Weights of a small mixture-of-experts language model, trained from scratch on English Wikipedia: width 192, 429M tokens.
Below are experts of layer 3 (counted from 0) of a mixture-of-experts language model. Rows are named gate (a neuron's input weights, with its number), up (a neuron's input weights, with its number), down (a neuron's output weights, with its number) and show model dimensions 0-191. Each number is 500 + 50 x the weight over its row's rms, rounded and kept within 0 to 999. Numbers have three digits each.
Before each expert's rows: "comes before" lists some tokens at least twice as common just after its tokens as in all text. This comes from a sample of Wikipedia text that the model never trained on. Tokens count by the router's weight.

# expert 1
comes before: ",", " and", " of", ".", " in", ".\n\n"
gate0:536524552540483488544600501585498534538447455596472494503457560463411499488614413551509473483546480581530556476560525505600469479455478508472537593447435512535374438538499478521447485502518499530570532545461565494398545550445422446495548493451542514557536583501506530406437553533446496541441460444584488485463398462463509566489458483539524535454515491610426474578464525422474472459504386511441445429463534497477580474427505506532495457488580554539556469418505502495461568519553357418481455522441448469590477496470574514550475533550550521466410475546415496503494522505456514554
up0:449460486622425487531495515547430489518446480525529479577465459505502525434522473583515345455559475529508496492549529495595525431549501520408537479569469424537394452543549434596474332415528450531581542536534518507509516545452464455537478407492471543531525560501539481478448541498468490575506542516526508529552469449473496544458520578452578440564553543489555511501402493495401460512571474516441538495419520534502458402437585489500481529384557545442569498480533503504503548522491546471469527433493444522543546429509504594516498411527524484473548414511453516506561485460561571614
down0:539446483544574386447620497473459420532480532530453472473488505475605485428505444483411437410512496463490475523524589510448503585537409558514517450585511550465489573504567581516476511611432504572448491435448504495444511462466532512554560594514494473486496474434505550581512422576536510511518530467421571369474512440419555590482552501449529461526510577483575548512467505472530414525516467492537502451557509438554410517438545383531505529509479523466426497535572563491419531427484498544479439453466554552443558518392486588542521569490468448491487512498508567433525504451459529461
gate1:536414499431543614539551387481596493574561529512439467494414541468452438490455522457546589509563522492506487449518450504515533484512424597642525517577500506462568433568462515444458549551511584447492492609601440527424476566501393509527512388543552501494470408513528466472484436483497516474479591608466401456456591541447468537474517427508444517408550463580545510519517541470463518522498476470449493510540564578469472495523486453519480521515496519423488519440419529407601549397535516509440438512498510530450504492527543500504592423437461529512533519488472545477497474490518442473
up1:532456487448512585506543389567666465497596489563482370486464591457428447562439460477549634473583502514454504446444402544468520520531488521580553456494448496548492445497458513430434532492498593542493535599561442475470455566533432488516513419553555552501479440526533413481442486518525509501547571506506544475439577576547489443395529533509429460472618480615528462529486522501471530499550468459461449483467527559515489534489456550511451469527504555418488565432464533441601473503491488481507480504512503482499519463553500442498531433430532501554458557458441514455387499548524525446
down1:462546490507457447495553507504510471482533446500540419516504519633575562445544491456520473404599446512566642606598498452405490477585557518617555436473512508537533551436478438528510585525575577453538518532477488463469463525543458544518548504415456449474509536436471508529489441436527459501515534438510477446501472432607543463546530467628526582514449493503448459507534551525483459509493475505484432425422437450433519519611483463612482553455489550571589393571509458421520464559484560484419497494467474483499525488473541481477554480457458444423528485485455471533501415517475499552

# expert 28
comes before: " of", ",", " in", " for", " to", " and"
gate4:424472402450538552489495547516493493462507429509490507448473498576437466444554454526544503493467433565524451496518464589552525449425464498467561481437539463442538615502538550532502473564516535419418492499457475514563508486502497472498523458462482538503541526453566503422553500487486437506368520494472577477424554510535567503506507521450450505606352503401463437575516626463498539513404489582576579550465517449513378507501553429510546559512476459537473469486419476510453522589632605551463565508478487507566466538537484545565464473557512497520455530485440510613443541518584515451
up4:518437525434603436514467557472483394521559483510528477517508442504424531460513508500456581509488403461545313477564473510550478477472507464502585505567447426517480504487528472633477492449540479460488580512562500547467472481514482550588570514423406498479497517537510461439452517514442499481578505535497512545440481508524614523583507512488427514577490470417487485526478545465562478535443527578487527484512598533449417469411501445489587479540472409431521449483449522454479563558592543499395483454484533536582454471397490528533508475570493548449563460412558460550449484437573508582
down4:470508513532528468462437477525474525574514437521495535500513513579457597494636565536528506520509555440518491412535480472504467534530535502482566470502407549465472504407532599523516499467575374534482554409452542542502465480547560478487545469423542537633493468486487599489590445536484563431644456358519596536455519492539516473461443408559480486495494526565448498577495462567468556510507484465462473547370561556476359399428449431544545481473476497456473449569476494447506506528463417539528504542518533497523509502507509517441473471508467578495482529603473436481476517496497543542
gate5:514389514395507423544481483508529520393533525509436477604502477614484492520491487476423485543502501503510555510557471540511531452462455515538555519499414504485511531527577571585470522511573466540466496542564415519492524503540520521483581583489562482530588580512599437469466539421504541471538554510490525395438501488512587503590436440425451507471408498428440476492541490574465519444464515428567485464546405526584559542480572485461531580521455483477508476551367462467546568533415549425495510454471523418465472427516449396609530499398475498500461481566559460517532449432485478497
up5:506485521394525402494527499485503466474534493532510493613500479619406545552457469463396503491510512513393464519546460554540506476518478580509491521565464503458561495527566482539523524492541486549526482530501370576409490510540497416480595481501587467517603589491557524450484508390425610476545507477518538399497512484479577426519496512463508463560448521457451464421454462501470516507475524427598460447453418573544569488535604438401560549584409452566527497495500483496538500496531513496491392557519584467510511457484510468621557497447499480481445494554563422458536457448545493504
down5:469458471523397534417569549423574374499501441501521461519535539578513635486523500553503524431576490542465493540490484487504449541475483570501540536442543462484507402544514487479437460527562490487573459566515441483457499510579509410492481495463543410421457514463589461562447513530517468535495480524348532463479477455431537488528399427544567581548432493432542486490504500443579515490544585440553557518463436567549578495495519518503562598486440505530460437535510452467476521480487554495503470565448469412639500471478476492478537541480525535563617460528530384573482501528414509550

# expert 43
comes before: " The", " He", " In", " It", " This", " |\n"
gate2:460420542559512490501543513480439485495461480565502433555496451460590513438526460565529530617514583463435579440501469501414510552435546508564478442484516528467454541473448473485469524570482479422451563573460502495505466495502499599554574497580519518463502401446445557517600522537544477509535506605505478531539454503514433542582407510504469537502495485521517435516515500620473594553525450404469448522427543469498521461602427593512562520547469482490425519447462439504590386527558529522584405449420464503418569478416519538435499404501444454434487428435521474551469494498476553519
up2:511519448581497530469433488519572492470514491498538504540487435595399539535452464402524547462478399515598523541581511499517569484590485550457557532463496540522404492482487413599472477486576492566537440427549537507537489421498482523436512513449534471535439547524552476546479492411510518524513457532549535509443560538544526473413580500500506523555441510487409536460452529411460407484496512560421524455592583461474468533482490384499425459447560528438500504514506578535462570429485631484479549465572596464577382533527565455559536552500586512552522497493394510492493514513550584535
down2:504490558645531527466519525537457551526454477487514558519430524507500526465473592577571382444526509521496349480467453583564590445526494500543420507454597487448525556482494502437509451455533528530525443526523580475517472516439472422526427562551488552526437492501497545450524535470512472524399545511509505427600536492516556394536514478479442426419552531525572491449509416531455515477429520429548416418475515467474556460363523565562521478419559478539479585541560596486476479485493563449461465597520562535566504433501527530519439533426583458479456473537532556497531471499475442458
gate3:469420553506494547581496502496422469434539514469526544428491502476507494562534544443486614452410514572509562506568446533387586514450489470510417479580461409512571619537349509392517505485488492477541528472518444478514511525489466457482524481523518547479476478488434585477583539493396508572438565503505505479473587495524489558539474443536476529449419474477431564517518518612528521470479505483439493470524471563426569471525489503559450550385521472558515514509518469486469408480413471470526438543500474476398468573555481498443456446461564465510479655557589495479561535498576559459
up3:528489543547449559507543492493449461498525473495503590454481549475564565564528582482536576424505466588507530422556414513437533557443532440550460486528492449524560607508383525444505480485505481462504539504512427472542571464505441432472580517533538507456482553478492593501558589491460438545468580521517424438478575576495567571544402442483470614441450472495497544484555503565446505423467527466437487491503483570402550468540492493478431581376559453550508472504451452463451396502430474520539414493496502408422532567512475498420528493456507515517467614464552472460610466471564499521
down3:437569472609477469532518539493445584496496453492430494498531528520502496520437501526452451523450562568584495441510469511442515480483571498430571469511430511524502452517563441598500523537518491509416576479492389619549504485543564504533485420535500490474542467495437454514552498550435577596619496459428559569505528458547531488496446591407655507367481535517496474506558555394439565471524524462454630467537582565486577576456484511533521681491499491478486507459526454552516528483534428483526500480465435528476542567474497508454535491485498534432528477491566482462515515498536539463

# expert 10
comes before: " |", "%", "0", " |\n", ")", ";"
gate13:485500430538551514512499429500444430458537457500485475402449510538545525515449499535492527490457514491470510527521512539505558453407467520473454476521465576586530500488524473525513536514416347450590531607540514594400554507424406495472524456463508507535512532581478489499484427446471473454474507483482442526493399636435599575555473495540542457468463465460502557494492573455567536536548519544473462586504499501492515523487470483486487527481510395473408522536526407431528512387508411470553501652537430591521488456481425452443586565474541504486437395509545567519501523441438539566
up13:515528470423473416513579602501454540494502462569512488571440520550560500493487502518465512476470496514521493510532548461506450454479484498478514500519547560542555445546521515517536518454530432547427439428520573480504420576503425571459559451645431570406511584480592441514467423528536574588527432527542471427508493407489534411543589460420531466519554450491427451517500509491498510465548498562582531578461453484536614460403529539452562409439578497422542457479522421520490474575540430512594492391470541522549506424488473476468476516590561438485473564462419515461492548478517471436
down13:459560481444399437530463515477614542495544515476497451523582392500527440521497538501473462405507496521470521434602535504562474448412395521555488528570476634550448462531588512457498523456496419406526538522466427434475452408555489460506521502494476467526533544442475456424490473510450455447589539549520532515531525487389473473461504496607453480639519445505479513479491493463589465449525475490522561532475431578465530436524474440436598533572525504463578579445470509427493481511537437538420484530542536422487470547422472434497478505602460537551450523514545467529623448511506478522
gate14:534445505526456439492519442443501451598517559489530566427555475532550502549475467449545527662477461480483375502479420468467547504442502382457487450502554515479550551575445503431647558500496567443421490500536555519441518455534520455555541424403611503502405531521537466521484481449497495505614420516537558522430504514427473411487523520493495380589438393449353497554521564548486463522475508451486472465546548517472495520541501495551509499556474511495549566475447592527512489532515524445467452475465467482464502518510518557532478531486556497519395470457592431497580525487504519455
up14:416469539522398493458454470438472481545566537460466503433426549448571535595539492508599543555537487523524448490540472397448558404511534515406506491506508499483555559505471478472597535569519551525464439463425518491464517423507479527522441486514472469534532443503410516438542554466523528429431423471472468574430556447555471432498436468526567458496540442355397552586579446503450438506429603544466506534479528531553554504406490433542586587584534539527548477536501478501477483493452470472460461486512485422513493464531561602496402505502527420405487525533558431528494464537473578517
down14:557405474484617548505459512494429450427524477497392416504472461400560555467506544401436372485465510553531435476406438489530469480506518432409505435471527470489442514442567359556534463544549520466490463467447489460596523594460534467486501527538536516578502457463498412546432539535422509470561507498559532558355528512526490443477558534473541543466496541504447508533507535559438489548493474480567479500487523465526533486456522485498492477528543555483538549495479482524520521477617524463423496531402435463612541564455467518518523591396436416476558512554444552508463565515455585498

# expert 12
comes before: " ", " —", " −", " +", " %", " ."
gate12:540504502499426476529467436495402533503477508440475445505461589522561570555481543527537525439581420623563500487515534482520473474468630500471502485463446465525510446503502540558475494506528491492468463458497599517506437371461454531474450507601472526395473543561510512456618490486324377500487541667484375518481453515473520506462564608522512533591515457554381493512476442458521456498471493466566493451454474467567444498470510540436502457547441503547501481457537568457533519509475520516535572491485537416472423535466532526521451459503508579439525494448580443554519468516516522494
up12:495475500471447504548508510507450531591492442522529539524481603506482482464480553566554505505560490592589517488452489447463476463608532561494478486539477441476440428493503390584443471485435524457445450469480524564559503497450612483518494475559523449480476528532444494498453599530493583590439412443525527491508537488415572403537459501449477486514512479497548490400489425621500536608574446597487475406488470436545427473556376557472431431454541567489478480485425555526539517483546405527497532537560558477410491535571514591476474485439589519563479566501496455455516467459586522527
down12:522550486467508534451603533488482449589414524435552567429503419477471469494502523545537534509524524481544605579482429493486459500510494480487554655520453501565474451512507475469516434413431525527505471504403433457605495555485475501531502535448525501503527471299524447474496442505480570464508483474483427457479565449419472462450554453472526513408487528574604436454547479556468500498436563420475540536493505568419500496552432518530461515509498458556564457554495514448545498476439584506480497438503498485544527446482476461361572547490631420481542512533506447454515402489531548572
gate13:448472500517515437604504645493397520463491575560592494536562528527571421592492535501437507501422445490546500523522481533491434488449444539469441463498450471542480498521484446467528435492512601513399526578471543553587542528460529425424506456478499459481506455515522529495560532446458499454481550452441489445443444465485494584624518487455451530500366489459577459514525510518565594552384459518503542537468583402485554380542415537534433487457437543476549550409493554554431432513489464517561464571534518520513550525540503521514526458514487541468478503472433531489409596450535545473
up13:503518515470462552392541389472593521517470435486424505451464435497487604442528431508524579486605529480474462524488492421488522473539518446491547566477580516494507508487504518551493551492454424506612467435491444460396430490518478582577533576537511536526523507496459495591489447563540516560531457567530485520567528558497446390393471530533505487524610530570407512529468492450433441483591512518504468461487402603553456605427566447514553473552552472532458465545462454462583541485522535466446514436475430486462390419438507470511518465503548401528493460518522476508564397506458487480
down13:573441483438455427468527457416522398413427419440562500489509478454577443485467449552529489445520474410541530584465500546510463467411551588479452405614419485537525436471536494501549549529547555505456485561586521504515544517371487438558517545532502548512497603512615585575495525456491514525490573484490498506439441443441514516518517498562504483539547475558499537438443626546477524500581490553491477494399535587455477501564484452500569531430448429545486551442427540571507522507500498476528414491515578452522511530556585604520512492435482508448578485544471572550544514449509523478

# expert 54
comes before: ",", " of", ".", " and", " in", ".\n\n"
gate1:511551451527475483543448493481538548521523476510472468478544380441453433448539540517489529488474498487534475483563565614474468496440431537500481519430541488488496426536485495534430409585505512389559532484513460576513449482566598426458542508436431394583586421515550547532474469431431549381604475571417542476540476418468528497444520480542520555483479585580532431487464407488483535534434468576539482439448512577540559533528649488592513474570557483408481551489516429504489475504579453500455512501487526541487495527498483467528518551586472539562437460503413503526543448520474583547
up1:544475515550509482520448489424568558489435509539444495508494389485444472477599574497517485519466429491559468498535560489453498437430435602491455508489562474460503437534497460546453385592487528388472521451515475554507434514580529472489534551497420471533564409532517546482468445479468535386581499555420525480522436423505491465498518505485485541476447556525554464455445399514437539580450556633509452472480561507517567547539649511569480380525547464407515544497535416504488519548596499544470436486491468544499500485573508429527482583518457528533501428508419504557505441537423572505
down1:503499572475431457492560402470529477516464574499451478536465531490518460498436532598363402489501543532477540465558622391472526433506487543431505447552524500486559554537466539462500454540439470538500461504512472425420555479516585444552541505441517486544450585445563559483513513523625483607549526493484434568517518597466454453499428582442504545458428485483485478556422489500478515578492554534443499527556474538548511543494632520545450449506432523540570547480563545441493552506485444473526470467559515530472487540553433532517522604574515474539494473590492561400533419400535582512
gate2:506422454536456525488545358534432584448609552533510440510544471458514509632509575475548481473471564591523481453543603460477443611569535474542505442538559480521552499444453471572431571540530509504477524487503492562506515534460539482487476503476500472516580554506462468518484521509548525543457520473503487556440469486520446485416414518466538483463372512466464557540534426637557456530447529450528427484487523550478385477514486420504535511520498532613501524533591411473456474481613459487552472505503535500548476456516440477451535519477443420531540562430486566374550459549394464469
up2:544604503448575447523507543453560470517400469481536568445449543489472485406415434486394512507455398410423470510484394539516560434377514551484494511531484505536466505463536525413545429495476463496568469488430503439529465429515462527500567523477526544539430481458510539519511550535434522482567493526513515516565552509538527459518576479529495497502576519526535436520426551384481502402553557538509567474529498459467514402486548513448517442548443448373522525492430621494514462572423546477431592524473518492472520545506542561547568516585607571432414486568534502537501545498562548518
down2:434402514473456451485466449520482453423502492509497486556466520405410512569459519468594554447474515454502498436473541522666388492543436452656441534503536528596522469525513480446444467590371469528437494505532544486506564512532526514464525440495379542491364513428515476540522449500573447462563534441495616534537480392502585572504532555516448429504510555491473485567536470567479529453503469494452512517501554504575523560514460506502488489463505590530540544488579518570459473512486536536507478608538425510539483469401492460554496498454561534549537490505480569471517578461494559495

# expert 30
comes before: " |", ")", "_{", ";", "D", "\n"
gate0:509444486589461544515501543439441518417660516465443499532376491570542526523609560541506566484446464489528518471547520571483496524599504541516586545626409523492533513654556535460462508507479519515538546432478542587619445447494523520459588478495549496503542494463445627483476523449484524434404491494499432530428459391481621537476464422531474512498533437426473442518496538486510511443452481496556474478452429465536537441492422503500516540528526482542517400487460478489548459555498494516615477446468551531495467495449432469493428503558546553464461488516475506502523454474539435431
up0:438553534380574473462460518576512432518448453476544502478553494496549422558415485472409508581522513429478459552452480453519510520418489472452469456374517514521471506405434475536498451414565524497522444436464486499441498573508534499552442455454470436517455481511523440552556444572451514517640561507517608462464498680522431453447557478529481480515506447568446565554500444547529529548495494500500557479467584560537414546446532548540555471516502535437469624506452532557535508449399510487373505524538496450523500493597529580461522520505457469578460515510574485529543537525475513518
down0:496518473451488449535454506460471606480571519491477523420380508455518525472529538517526466521561532574486539486433514508444467469599540622499527514501514427387482553502501414446619503442498521489424572501571539495491473533580425478416499578463433464485509442530383460472502493383461523610449526461434492499482431588498516475469504569473569503571448486538526444565515464521499475558572475508494483462480466380589465442483474511556523400503446531574521436526527515487436492492542539566555582493477545484432400435527455486521523523485390522488484523493537467492488460639506397484
gate1:515600478524544529521476542508503513483521431520369539482509553592516537449489469548499473516537611590442490531500529431410462526596496557571445427483459503533519496598476478478521456413492445495499568608550530414503482516474504537525516482524547507466471428478599534439501474519514533440441559566541492459558580537423523463407557546555416509397494504423504607529407521525520550580569519494526442459471481418455541503513508449476434470485604464453415487509511583509447516425439374515444579534484547492473458492580437502478463533500462442518467513479558505593560591567469498529
up1:418446488405513497430524483496438509502493521502564449539504439448497469548559561371461465561383447467537465497514504598550522470492419472461493490504541487478469466424457574482520521521425514523493490400437476537488503430512562491523466527529520484583504534505415471550537554516500461573582379460474510617481467545507475557553432523476551423595542510554417405552621494475415474463498484537448498496556558524503466542473412497529503509508465564513547517486445475597551478582538610580433473461513515579464509487475514564437486491508530508555522568573402487351503443503512577474
down1:530500538520513469553472584450460449463455459479532550504459504526538548451529565552600401418516532453453492499496455450396516505436464542483415540597480467480541539582546602511454558496469502476437488448544501514537560516476526431522483526502374502436601424530535429561410447497450481568461501524431369449551516392505491489531550479499436527514527456530579536471511465486466444476485564496570511491476530556506557558505537465487421495529516535397530527470429469535481351452492517446576622392584432535452452530491436463492451526458418492555518463508478548532485508415495583521

# expert 13
comes before: " of", ",", " and", "\n", "'s", " ("
gate1:481526498503530474537519538542483572433486524497479496474496372506401582536530488539548490471466489528596484475478500402511446544516528535579467447558508422489474467524510451469495458477486510396449489484459483507509581520452571474454570562367396558509536401508535550455396564587456490457506510492520499533457489424533501479501452402491565490520504533498499490473476518461536531577512535410510481491509480580464552441502515570476445485475599522551518443660451567535492445468577514513492544462484519556422534463433400487399469518574544506529630569519525553541465454386618487559
up1:566487549511499494513455490452494490456549499534428605595500433477465542489556532406580438512443554502504483456389494527502539548572479551552515493583526473482491491521502492431549514547556544463489473560477627496477594554458566536505573521390505550526522476651506539526479447568428547494497474467500469538496403450437521490523462512477544418541523582513530376553369488381514482451461474444576492516490438570520516460524474498476405499506547511479490450582436458480493449434516523560483463460561563487440509458482424450425502532536504535439603549547522473535548531383557584474
down1:642521468477429487431562510561463507547455591434475408524559442416398539499597524481502538526429464519479499521481442432475480510471453477483476488505518458477495475475482594473538496484567576471592417401430505474451555453486486441455404513539549486434462538534555452450543486548526514491383486470447470369551586475420475495548506489518509476474550485407558566592470591463488498422648420482559561518479545455479517508462500535436440452550499456546511575399554580581532525514439550511481430472588504493534543480456443482521469449474497475507549531514506492423482523494540478559
gate2:600514573468492541585544575594551408464457490544530492447431432451548480501471494566500480443425400449631590468491489499510438589430580497504523467499485470546542518500484546523474509487477465497470508583489478557518499443538445479506451595482535339461484478542542488479440459566641500438507518529549461552499556523451488467485503508508541512500495495406568543472532431486498503478462476507515520502492495434461525508620453439513344506518577466393495470510469427502467511539477492502559488568542386489559521505473475525410452459404487446434562543491539621543488537510497455585
up2:482534438581567460401443398385543508558494529486474500516530562590578438451486510519525466543582548531449441502560425518599476442523407546467463577547520445466420515497509401460464485487463467507625541489533512507485518505469447483504515453517486587550461504450504504589528540567454587395519539482430504518420489461486526451458503430572441452516491505545491514579424520519539594491568515481489527559514492503499433500445468541478593535453456502533517531510505536495453450574519569509520536376410483513462485562448543538551507513615581529492458449466456437425438546456362495436
down2:597395519472566444485514521440490465471462501523445469452463615543485617453445516543493510394440460449575551530565531538594413569501412547613475616471534554493518459504482405594550465565561385575493524565503509474559560453554515502475496467500400401454529514471463478458544563530546506501574551547468557559514473480497456512457533527511502483502452502469542502559481495476610590447526551460594565555467469452522497550513549525441474490425468453452484434513531531459483405485542649559460465529527470481481441511459452549488435519484420516470526530512526562537468483476494571498

# expert 50
comes before: " |", ".", "–", ",", ";", "th"
gate6:458485535551429423435433514458531487505549471490445550495486504556530468461470485424479402456542502520516514557428590467494399475534463452458580400501528441483515415513426398502469591496476502600466454415508531489528476454411418525502442530482514565532528513471410544475466487554438534565540533476569463460550423531651479487407507474464519598524512554527538549476465437502516410439621510501527484496513458551519515466459475550419446497547587493561524454526479559566590500468513540583543466553477512479502543378547541528467591540524533432568556514564487572529457501416501566460
up6:514494447527440410458520419459462562505525475503478423536459439531465419522527474527464522504545521522420474409548530530453503453439528386398506554562470409622482494495624426517433430562526457439454429503422494492471415547432508452505508541434529425495516521503494464428522488514498497519580491536509504544545445510567576466510523497461632506598484525503429439503535535480424446599524568515385541437527569556460521603563545485549545603584508556488636497468408519530475529506518548481489485490472481461494607502575550490502526574458459537487486514512491458536537476528495437462
down6:443546521532495448453551526479456530556495529540434528477433427421527471560517556477559473498526458520539469444421449358459500462536532536550482562476541453545567492576531501583520448566552528487454417548593512460537515467506442512514562559534567414509479507574522375473492441552574474551486599566474573461601394454457522549486579533515469433463540468513513562483547522488415442499465510587477484513483487458492428446478428493522520561517589526502537471616527492541436549511601524523516486495452556427509509454392485477396447553489510533538632513532565475553459415532503573471
gate7:523413466535453480490463470473546492448466563462517495450600600577461522504453511563497553472541394449447452453404658560581500535403479538495512499481506480451393476441589483507580561495498621604468474472542456401457457533451439471533439452503456488493459517464403426464444470490454463520476540399554415515500530494540493591482561533542561444544476431553489538497479477506559520510491488574504566475493491601478452574486450597540464478593462472496547465538450515581590516466499611475486520558479458470461488487458515490446487537577488451512415427424470555502510529522500532501
up7:456567511457539522477526499527455547526527424613518424531424392492481472489510495501483441478435588602566598538597416454419471463581546506506452525516498514489585438574408557477384461462527396408508479496515527614497523385522566506443557568493547512481508498522535532498558527563497537509496477597464575527542442563457587409485463521429474526473516544487534442431490553482501518500470535486483437515548467415541456508533521322456542506455506530508458492486531474499362539521544380511516480455516541504542495543490486497528516469472517532489569583578541447499548471490518459493
down7:551545569435496477528536437533564652465471597499529506537420466523395454472511519502477575595472570554541430565553524545436540561437401474521550516483460443513472465542478607492521498413575472517474522579515429541507509528451570440468519554437491474552460428485415485442555503522500536517488439430576575635542448432498509449470555407489477565460476422502549557499529571504513486523447544566457474437532495609489500497485513517569523542475461478446490517501557495605499502471489533472538497550447579516489389528499419419511537466521517502468451476623465529466551499418497457414

# expert 2
comes before: "0", "5", "3", "4", "2", "1"
gate5:454527515451481430559410444411534504444520549453515454589542445479523443429494534430492563531450465498492474545519499579452535446568591548469483542521517427474424421458558451431451460480497422526423461419596525573501451529543494384462557534494506505482489513458567518477521481512547505519539545528564514514536531425498462550546560426509398512529491446445498419499452473566494500509456542503481491542509597562460451421504604533594529489624466447530424577503460477558469521516557464533458597505400517534490465431533502595596547479617472433493454574528530476540543427467413509479
up5:450601493506548510602492583452498487468455357453567517557557413500619495533429542475570537584511362513439535489586476560499507509464596584479479450443466416473476537475448436522465465531441395526454542494492479509541472532521523488435538517506514493521601507500506521585533465474469502548536527546459492463475590594522489549458482467436425561499493472456448458506465522602546520431485504488445604536532585580514535458450512538512433515526456502484502590493559464560570447538469467542512569408454533536461460525527484431492485477455492526455399477612406478454456453577468455488
down5:444424491387500348534472620521509559473538466369539515521536540540521519519461468512589447522497483419615513473450564517524519572466464461553495497527474529502517490493484451443496480487559543494552573496486514446471521420500445497448545449553487552480448546375492484538445423530440539531582491577407525446517464518474540540464584500558455479513540545378492523491572557443468474553517549548548511432483451540537418523426514458527518398538609493571576525498474536438500463472455517515570409435470419456541452409483393492498546493481505445516501530544513555595477514454431546550
gate6:450498484483503439527491478370472536604482536559445392474590456522506453521534567535431578465543498481540502491421508513433439526536404535486491548455553471565411517456575472456470544423539528454515523553554531537473489577584527434562465481428487576473533525516570600537538475518458492410512492502475467560470362483505570502474524547473446537420485443543583486513561508533476513538520514506588534429475510589474468521547528517435499487511513344455487513446511497518598453579527451472492532475531499524483514377463531516495486516522622463500547610562484455415471577490567504399
up6:451549510533520498546469459395548499622431575636507478468418500490468432450486553479526573388536490530535536456468591510421474443607495548543488538528521507564475503433590519490505504451506489460558497503507495538428427622558492425560413497459545591562566482501489534485547406465542511464431501491434426519492466475576527485488479470507490553444513415497552520495514420554496467510505521468571541529442481563506434565500536551482575485502423409463528476533542425548602478525524491525446509519486526517489646371520470477462448544471585532474486519537522500357511504549469499442
down6:524463463492584507444529504518499409511533508489449532554472490530478518446586523574448549493444465485504563536565523437464656473466588486572436542515519565486586514478496435457520535568429487526617518512553538579541582516488504541451532511500532535543496398494480544458588541494457452428473498510478568471527472433592430473507542450552522521574529407520466500508440578453489442391432527508546521484527535576526495480516411497489550441457507444529462428549517425552488527418421520400481552473442481503444513472350398500588470465573481377513457544541486490579465555470541508520